From a checkpoint of a small mixture-of-experts model trained on Wikipedia: vocabulary 4096, a sigmoid router.
Below are experts of layer 9 (counted from 0) of a mixture-of-experts language model. Rows are named router (the router's row for the expert) and show model dimensions 0-255. Each number is 128 + 24 x the weight over its row's rms, rounded and kept within 0 to 255. Numbers have three digits each.
After each expert's rows: a language model's description of what the expert responds to; "comes after" lists some tokens at least twice as common just before its tokens as in all text. This comes from a sample of Wikipedia text that the model never trained on. Tokens count by the router's weight.

# expert 22
router:124130137134127122148128116071088134106085154118161157092156132126135144095103067159131110133135138134108093115170108112160108141138140126160133100143117094142140136158168176138121154133112131146124139137094145099129125171139126093099112115144114165135120114116145170144085162107100158124123130107090108130086167138124086119143144088085155158120163122152150127128140093140116132090130174106127142117180136135116089086113083109166116150122077120142129133157135137085117149142099136130146174096087164095126170146112133192149094135134126134124131161088140146160092143097105116115110142121137081130114115146109121081150096089109097144124073143112135152112128130134143153140144186108111138119102123138151144154103121129137140146156156106139106144160143130097150089121122134
What it handles: Line breaks and headings
comes after: "\n", " (", "==", "===", " =", " =="

# expert 8
router:123162111090090136155095107116137119130121112081124106122138201165143183115176114141118123105118089164110070116117149136117141113103162201120143145132140119142164103155143080114140093152075126151102133141156124139114152166127136139129143128127103096147117115178139123129183132128113105112167165157097143108100078126108139096128115115130163148094112146143106135155137132118137081124110126132133125104099096131128129155109163136121078116175154145083173123129157141154099126150124132122148123090149102116154105165075130143144127150120120127120126141116141144151132070104147089131132115115098129142136152110135127145107099110108140137106095117164145155152148167111116127133114132146135139146111079058117100118135137143127127123146144150079129159118146103161133127079128126
What it handles: Table headers and fields
comes after: " |", " ", "|", ";", "==", " %"

# expert 0
router:133137125092132139100132121115100111084125092128100152131139152118110108105156134153111107148165143127132120125121155172146141174134142096100095118183096131136123116143121112071144162154164182105127134127131148118095114128093106155149126130123088156124138142162162112148167118134152130125108112102139136120136161115123151101128113120085127132093117143122097114161151153154134189113105094081136164119149147114113107150165157150127110186114169122140133110114090121109141118118120143132139095140083153147108111075142117117146156138093138143124110116144198102110164122164151189098143126137135083131125162128087146156117141135098106192120148127098096118142162091112138138148110133141114133120130138146149104109117094145153143124091141140157142134120115130143129189119062169
What it handles: Infobox field labels
comes after: "\n", "-", "|", ":", "°", ")"

# expert 19
router:149123182164141077128122112103154163159113116116106147132126156100151121135145162139155102176113144131118136134110157115103124136126140098124136107081121124111121141120131159090182122160084102140098134182095095088115125120129143127121161119176145139117078081114103154099103121140133112101146143120167093149089152115139149092134089135127108134131136138145096133106131097154130181124120117159140117130094169129095121140125134137139091087173171117162122163125104128145151127121085148122121149111112109105176115116131135107088086148128092141114087124154135141122111139152130136120147150119126134123145090167134144107184151099130086146145160156124101145145105076116103118137187125089169093143162097156124123109130115102139117148094127098146100151124128153097106143086119111
What it handles: Numbers and units
comes after: ".", "–", "6", "2", "1", ":"

# expert 32
router:118144099110083146139148121117147169145148150159156101096103141114139111154071117102125122098124107115095140145141101122068123173100115173146069129152119121126111136139173134106159150136096138115141132092125153131194121120099144133104160115119135143121110121092131128110085142163133136168133113120105113111155135126130131094178163116115133113138120142107129139132159139119150144114143113150148131071118155140135111068140093117111108108185121148183157155099105093136145115137134086115129146129111145163117137167130105149090096135139125135133133163112102130111167128189105103145134122141128127110111164132190115155087145121119133135140176112111151135061154122118101118046126101143104146147119135141110104140113134104118117135129112124155172154118108116155115167110134124
What it handles: Articles and determiners
comes after: " of", " in", " to", " as", " on", " is"

# expert 45
router:120095085102081186141076089096124173109158113110142130144181100081103158172124126111134162091096151113130118106102102130154126130133118170124114123115135139104119183117112167132094085196113138080130131142124143072157129096138131142158111105115164165100107154155149120131142113119147121100125150105162119178112140117123126118153124157151153117126084144123101107133112162100106148144155127136139119181149157138144113145142127103146111148145127094137133117126135130098123165148097145160124150130097174115132108138094151133163153164141115117124148122149114122112141121090169143136130126126140135134174138162140131113149144160121104108112090135123114110143100122085162173115156099128116125147111147108130126117079158135130098133089146126113187126123152147131134117166186138
What it handles: Verbs after auxiliaries
comes after: " was", " is", " to", " were", " he", " be"

# expert 3
router:130127126153127129112116094110152114122114157143158126166087139150115097096138111116130107075118135127108103120141130151105129106119078109149090161166162139120134169168157158149141157098156131143148091120134073139098102145120088128057112131137167130157088117119066122148111134153148087139141174135154100113137146094124155116091157117170122151131141134134124118173119136128092153132095118093124080128142164132126113168136123101130117188131085098131104160095106115115126179140128135134138086133141110155175122112149164117108122070125105155103127125114141152139112136106086101126118113159132132151110114123144109089187093138121099121105129051129145140131115118108104144157111136108133134118110123119125168129119120136172154148153145164134110129098146136163140132126146108
What it handles: Word-initial capital pieces
comes after: ".", "\n", " \"", "-", ",", "|"

# expert 48
router:118078107126141140145141108200128135115146159161137152183131104149104119148154130132140080123108119164123135125106115131103151120131107153157155133118115139121097121119135107109118160123091174099096148115143142138141156107129141141138099140132142131154168111133143166159104076132162110154130160127122133129118131115107140122158077095137130132091191112128145144128156157156147144145141109176072141161107119135118151167122096070112117136100115125116142143125091116123131149121123116143099132091092115136149109182133103157139134111136156122121174114096156099131081083096110148124129138143128114119120109108110105087148119135101210136139157097133124139139098156149114155145116093136152095082113159082133123119152136107117133115060138157136097109146127091116142078156126108
What it handles: Dates after Born
comes after: " |", "|", " (", ":", " on", " in"

# expert 24
router:124130124124135135117112110144155120110171152134122113155121156161140129145123142111134099121163125112116134127134094109125137088113145061132124124083119174143155140120122096128112140082127119154097126124113124131113137097155132119149142125122132169131112086128107103120092143135139127145145154103158167128135112118122129156087121126081184124171133137165107151120169149100118144169098128115156157128165071125124123186155116158106138112093078128177115150083118101124143143144152073145131209163093165123134121116130109151154134125095145105115165134139160099150113109108149165097090127111101127102089145105164149127135134166144123151179142123103118163148145127100136129137128104155118136158119120089075139131144111083116155091106121123163150075124149154177122122135127118
What it handles: Years and dates
comes after: "|", "–", " in", " 19", "-", " 18"

# expert 63
router:195131120115174119150132110100125121098137124134137135105124128106120113112104103138102124162154126133114132126171131147121106117143127148149152157172116121138130085141102162123132143167091165146133110076083131095139119111131118102151127191099148122129122168126136144138107131120126176100154095116137112149138155152141124165146158114098126150145150104167109120130127148129134108038128178166186157125150140130074084140093130126122122146118131141106135099135126120106130167121116105102119132142114161105153169141152105142120109093138155128122147149101152138142105181104147097115082128102137122167099154155137116106138185100146146150190091162131106111101102145094132138121112148099124139097120162172147116163131134123107121152136159106127159100147159145102131121135109172
What it handles: Line breaks and headings
comes after: "\n", " |", ".", ")", "==", " ="

# expert 14
router:134117139176102125156125159078150180128105078140149121115123122129148111135127110117131147162119117149177133097138145143097106136141162084104138104123106128106157130099144164115128126130092141111146134115092148103132100123104154098177107099118138122101143100120135108080133118129120121069147107163192081178124153120142130108100127172139141104145157121125166112113114106162142128129111095147135098132129148136104106121108120120094141102165175101113081131087131114129168092127112164133115123163155096118180148115133142144115123123106118096166089155141149145137136116161126143084163154134117138135163101130155139090143149171130120124144183161117153156086098113116108093139165111153132103161110101123132113125108161076134107130129160092117120149140132130163136154113128179
What it handles: Numbers in tables
comes after: ".", "–", " (", " 0", "7", "6"

# expert 6
router:128106130168099150160158082151102088111121139176142117138148093100101116137102155156125100124114188129146132177105145097150132104111078126191144126163149106146144088176093128179136168150140114161163147107114113137168113157109133140180127153117149088136128172100183150144129096134107132118094127148079142124151115128147145106133132118126102103144136124121125111127151154160109138156141140153104097102120150126134133153128125112096144140096115155136120145113130132131191090112121113129115077141088099142119121154125120152128162109153165128145152131113127132139101134130102160128101102141132138158114132176118127115150105116116161119128089141139121087125065148150131135118109115071125155101191162154148139158131136102142140115134117147103158091116125126111157124133104087
What it handles: Numbers in tables
comes after: " |", "\n", "|", ";", " (", ")"

# expert 52
router:105082106158127140122114142132156144112080151120160112093128109148134095149154131094145072151112131153148151120154121139091172074133103090136158107124149132170121120130101170076104137098119116142098144112115159099117080136086142133149127123112157133162164110098123149106092150121158136095126156107184126110140127096123149168157081093172147135133104183104122117111109109089082152133151150130141102138125085136115129163150132122118118102102113144116097133076084143134142101139126110124105119125111086115118118138153103105131144107125169140120172140127158125141079135115108129127130144076131143085159134138125127110131095165116153111139131088130155166092121112098118171125101141125153114108118173133108125110097157106135120107147133114163137137155162108124187101127120148
What it handles: Years and time phrases
comes after: "\n", ".", " (", ",", "–", " in"

# expert 56
router:118123131132111142131134129144164125101147118123155108099152111178100161112172101159181139145131093126099131126089115155117117161151100171084169144181124123126102102120142125159110120127117095144152121154100115082091155145115151132080127161081114179137141120127113125137137151146109149137137120161106136115136074076172151154125137177157081127111141142075121113121113121134121135092116130095145124155114112127105131108090142145107132132132069118127116165146138132114123143154129079137112109103184128096067136118133129139136183115132089135092131124118110136154122147104129101132134131088115087098173152146116110139118158135137149130090147149124112166130149168144125070160111119114101109170093132116115113117131121159091109122141079100127124146151108147120152132133088136
What it handles: Table delimiters
comes after: " |", " ", ";", " 0", "%", "1"

# expert 17
router:142131137105114129113104144169119114144108147137111110133115122157148113114138126131123166129136126113128131133149139075133103089127157061108132147119135140168164133135105097112128112135114111108128165120176116163123152123149092147103097158150127105145101111133135134097149103110121169116108088179083196139120064115157089144130155150135072130161129151093129058146131132152158136081139118084129117128110131130092116127135134103120138153111147146162074170128103121150127147070077137124121098125112163099159110126101115144141135124139112080118145111160146121146121114140132120137122160107169135155147108113136183082131105164157129138108138109127134102146136124148149079120087144135162146131148110156123101128131188130115154141119136115143112148103155153152179109143144164
What it handles: Determiners and possessives
comes after: " of", " the", " with", " for", " a", " on"

# expert 30
router:129129144125125170085144089132135114115178114127159140164097173137100130126136176122143108155161132134139113138127140183112111124123151109117141123126106163143181138113115115076107155135137104113165149133154134127128175119118137126164156139135147141143070135097152155129083128115131150110182169135146108097119090135142128073102144136134156055131099148088148109154143156135099139111172137121133129158132116127131148138159139118107123164127155103138100132141082155084145077129139126123148094150189117170153124156149135111132135127095125106139106141167131135117144131141142162113146134152128155128150140141118123148128122116134150152095158108119115133167128087146162152136130132121096133100120184130169091123152110156160146168093118138066135165140084131127133125159082114
What it handles: List-line dashes
comes after: "\n", "-", ".", ")", "\n ", "=="

# expert 20
router:099127138130158138092159139140134081099122084127114135122118162167091113157163181176138179144210163141129137114134151148136112123177117140141116167048150087135140169095170149142115137118125133104128129157140148132087103163108147132120143132142154131138097110119133153159136115113152098096106135140180130123127134160142159136145127126114112125197130101139135151144126131132134125112114133129136109135088120134142154151144090127125131140156114129114163149100150110125136106085064116088122129120158151097118161120088154163163126118112115146099135153147113132146137117125164182140122109124109127123094120135134159145078115084142073117157141136125151114107128108161147116139131115153182106088097117130150147116124129123151075128152135114126130110136161122111080107108116143
What it handles: Sentence ends
comes after: ".", "\n", ").", ".\"", " U", "\"."

# expert 35
router:154099125134133125119118117119137138111102100143107064118169121125153134119092160117124172179171127107153156071110102136141118136140106139095158129150137160153137080135132139100147076147109160114156111120157155134129104152127121161156079152162105175115127095069167090145064117120125112115075146166148095112154104141121138122150125123134134128144157133146140139116153145143134108108098128121192157080109096125148160108113116131133145159130119121079091134102154110125082169137146093109124122146167092138121123161140140146117122119105127100157161099153125129156206112122151116125122146121129143128092114152098115096097096142110148117124127152162148125137132135142130142105154159106111100148101148108129154133111123118145154135111120114147111148160171122125117182109130091
What it handles: Noun stems after articles
comes after: " the", " a", " The", " an", "'s", "The"

# expert 36
router:124133113142146156139121112104136118148144082100129135150125115126142143120061088176067148117108140169144113115122155111121133140077088130127111100119144101139102154149135123118120121136161126125127124086128125122105145135119165130087082173112140111097156128171129119114101160102112141064137139141145115109120135144107143166099117139132111090089164116125115168127078182163105129104125158164129148139090151122153136128089107208116106125162154164095150138143143159129149126144111136131133149139082141144109150155116122097170142154120142120086107136170154083147122113133130105130083143083144127156090142168162119111157162129127132072138120157101070137133142108133100102120115121144138135115156140127135149114103109138135102122139133089157156114111124150134146092167123111
What it handles: Word-initial letter pieces
comes after: " the", " a", " and", " to", "'s", " was"

# expert 23
router:133153097096184136155133123118117128131109126124115138120098133174141133121126149095122126118127090149129147137148135140147086102087097133140157141146106068103130173092113137136163101162187148115161117128163130120128121118163123119155077156118084115145154168130103103108165138156089093117078113122142095110136121091139113134165121150132115121097087154146153143100169164085133117142112133102137118110136119127163144124101111129145145117126111119120172126119144104160106145131168127103165085134095134077096115152097157147125121133140148107131122108172114108154129131137156132122148144163199106098129132088108096137126103152132100088112122102093131117152149108106114130119134163160116167095158163104131126155115127183168107075123100132151093098127127143156162112126112123
What it handles: Table cell separators
comes after: " |", " ", ")", "\"", "|", "i"

# expert 11
router:166069100118097183129101114109117118118128120138130086133140138158150114137127116092154149131134131103110124153143153111127174126139121152113113112113127184125141117121080114117072121134103122120120120168085134116103099159153149130142162128128106114122140106148139128161118121113163079153127121130132110139168138137113083155097160135114129116116102117159155186164132111173142134139142083164115120099149168135109170124099165127158100094110106091097134136111097152146107136119163168129123147179131128111098150133120113169079153098096146161124123095073144163125148071120151131143095154134156118129133115108122179138069114118151114095154126134141120126122145154112156137099150074123134122168116110102124135136139129156095121141157130101113089113144117164104154135119179122
What it handles: Place name beginnings
comes after: " the", " in", " of", ",", ":", "|"

# expert 27
router:130128142112107112102146113159111129142127102135163161151122088114106132118141120135141147157126135174132083108151128135125190128121124133184115123104120114131089161081147112137100121126157132173162125106128094087104084088113117111110154123100133112133097152169147120114130142124088129166106115146139132123085145138174129106117152131158143171071088111100125142120117117128123110183098099098149138098107093132085116125147132121132136121137172111134138114141155116105130112158150106115141171128120079158127162096151096128163108088073115104126138127146143140122106103180074094146137132091119113171074134147181121084099115119117089129131154103135167137154110127178142132132156121111081159153141146136126140127129146105125110123152138160120109107139079127165132102113130149
What it handles: Coordinating conjunctions
comes after: " and", ",", "ed", " to", "ated", "ing"

# expert 38
router:102174111138155165109134109132146134123120141152107111135096158157155129104131143163146092032100150088116109144133081107111099112112148116083086100144097153134105120175121132140133142121134087129103152099129146172134138143124132107112160121127075150141119139116089073158103127117138112127136103128119117093130145111125145174077117096105151125106133115151091114101157153105113143150126162139154154102151102134114128175129090125102121126109121135210119157092144113113104134092141168128110118135146137140121112121112133161107145157144110074171114122148111144141138135127163113134122110151127150178141113070152136119094127116136111165098091112115137115102136124116098149105113124166143130130112165116145130091137126089108170092141125121179133139136163155164148121131138131
What it handles: Clause boundaries and years
comes after: ",", ".", " in", " of", " 19", " 195"

# expert 21
router:133129101084150156147093129117141095163120098136116150143106117105119165140140134152128141124122105148100131167112116148179131084124124165139097099079121112143104151131143110112091109140116123086097145139159155128126110104119118136122085131150138132128150165154136128130115156091129153134139078108152145112171118141142166134145152124148124136095122137180111063143131140100129091131077169140129116095123101128134135083111106196180138132088168136134148139120151132119142127106139154142126125124104121127125126075087131139150082156127164137107086090112121117119138131153139082164139175144129121114117098105107132160134110106156147156147103089165098112168123137168136140084153116135149136091110101039131131129128108167121131142122109169148144126104152116136157114146155125
What it handles: Table cell separators
comes after: " |", " ", " 0", ")", " 1", "%"

# expert 44
router:133164145115137105108111143109108144153144144116134099160104186076091108167149159099166159137142115129153122111139094110128074146128096127117129140165108111106076110136115140089123152119137110131124127132107072149121116142133134105142135157163153141133146121129139129141155157113183145137137132103102091114169105158136132084120080152154140082102087131123146102134085150153180144157103142093119151117137172133086178088109184128148137120179138112089134102108137117116113093100129131163114133143141121142127146129126115098102073139142147134101158127153126127135138151141120114153097147155154159130108134148139121166134123093154087140136161173123145140157119155147131133138113123172168143172141109083091140131158136162136116108140076092142135133125141120133150129105166097
What it handles: Institution and place names
comes after: " the", " at", " in", ":", " of", " from"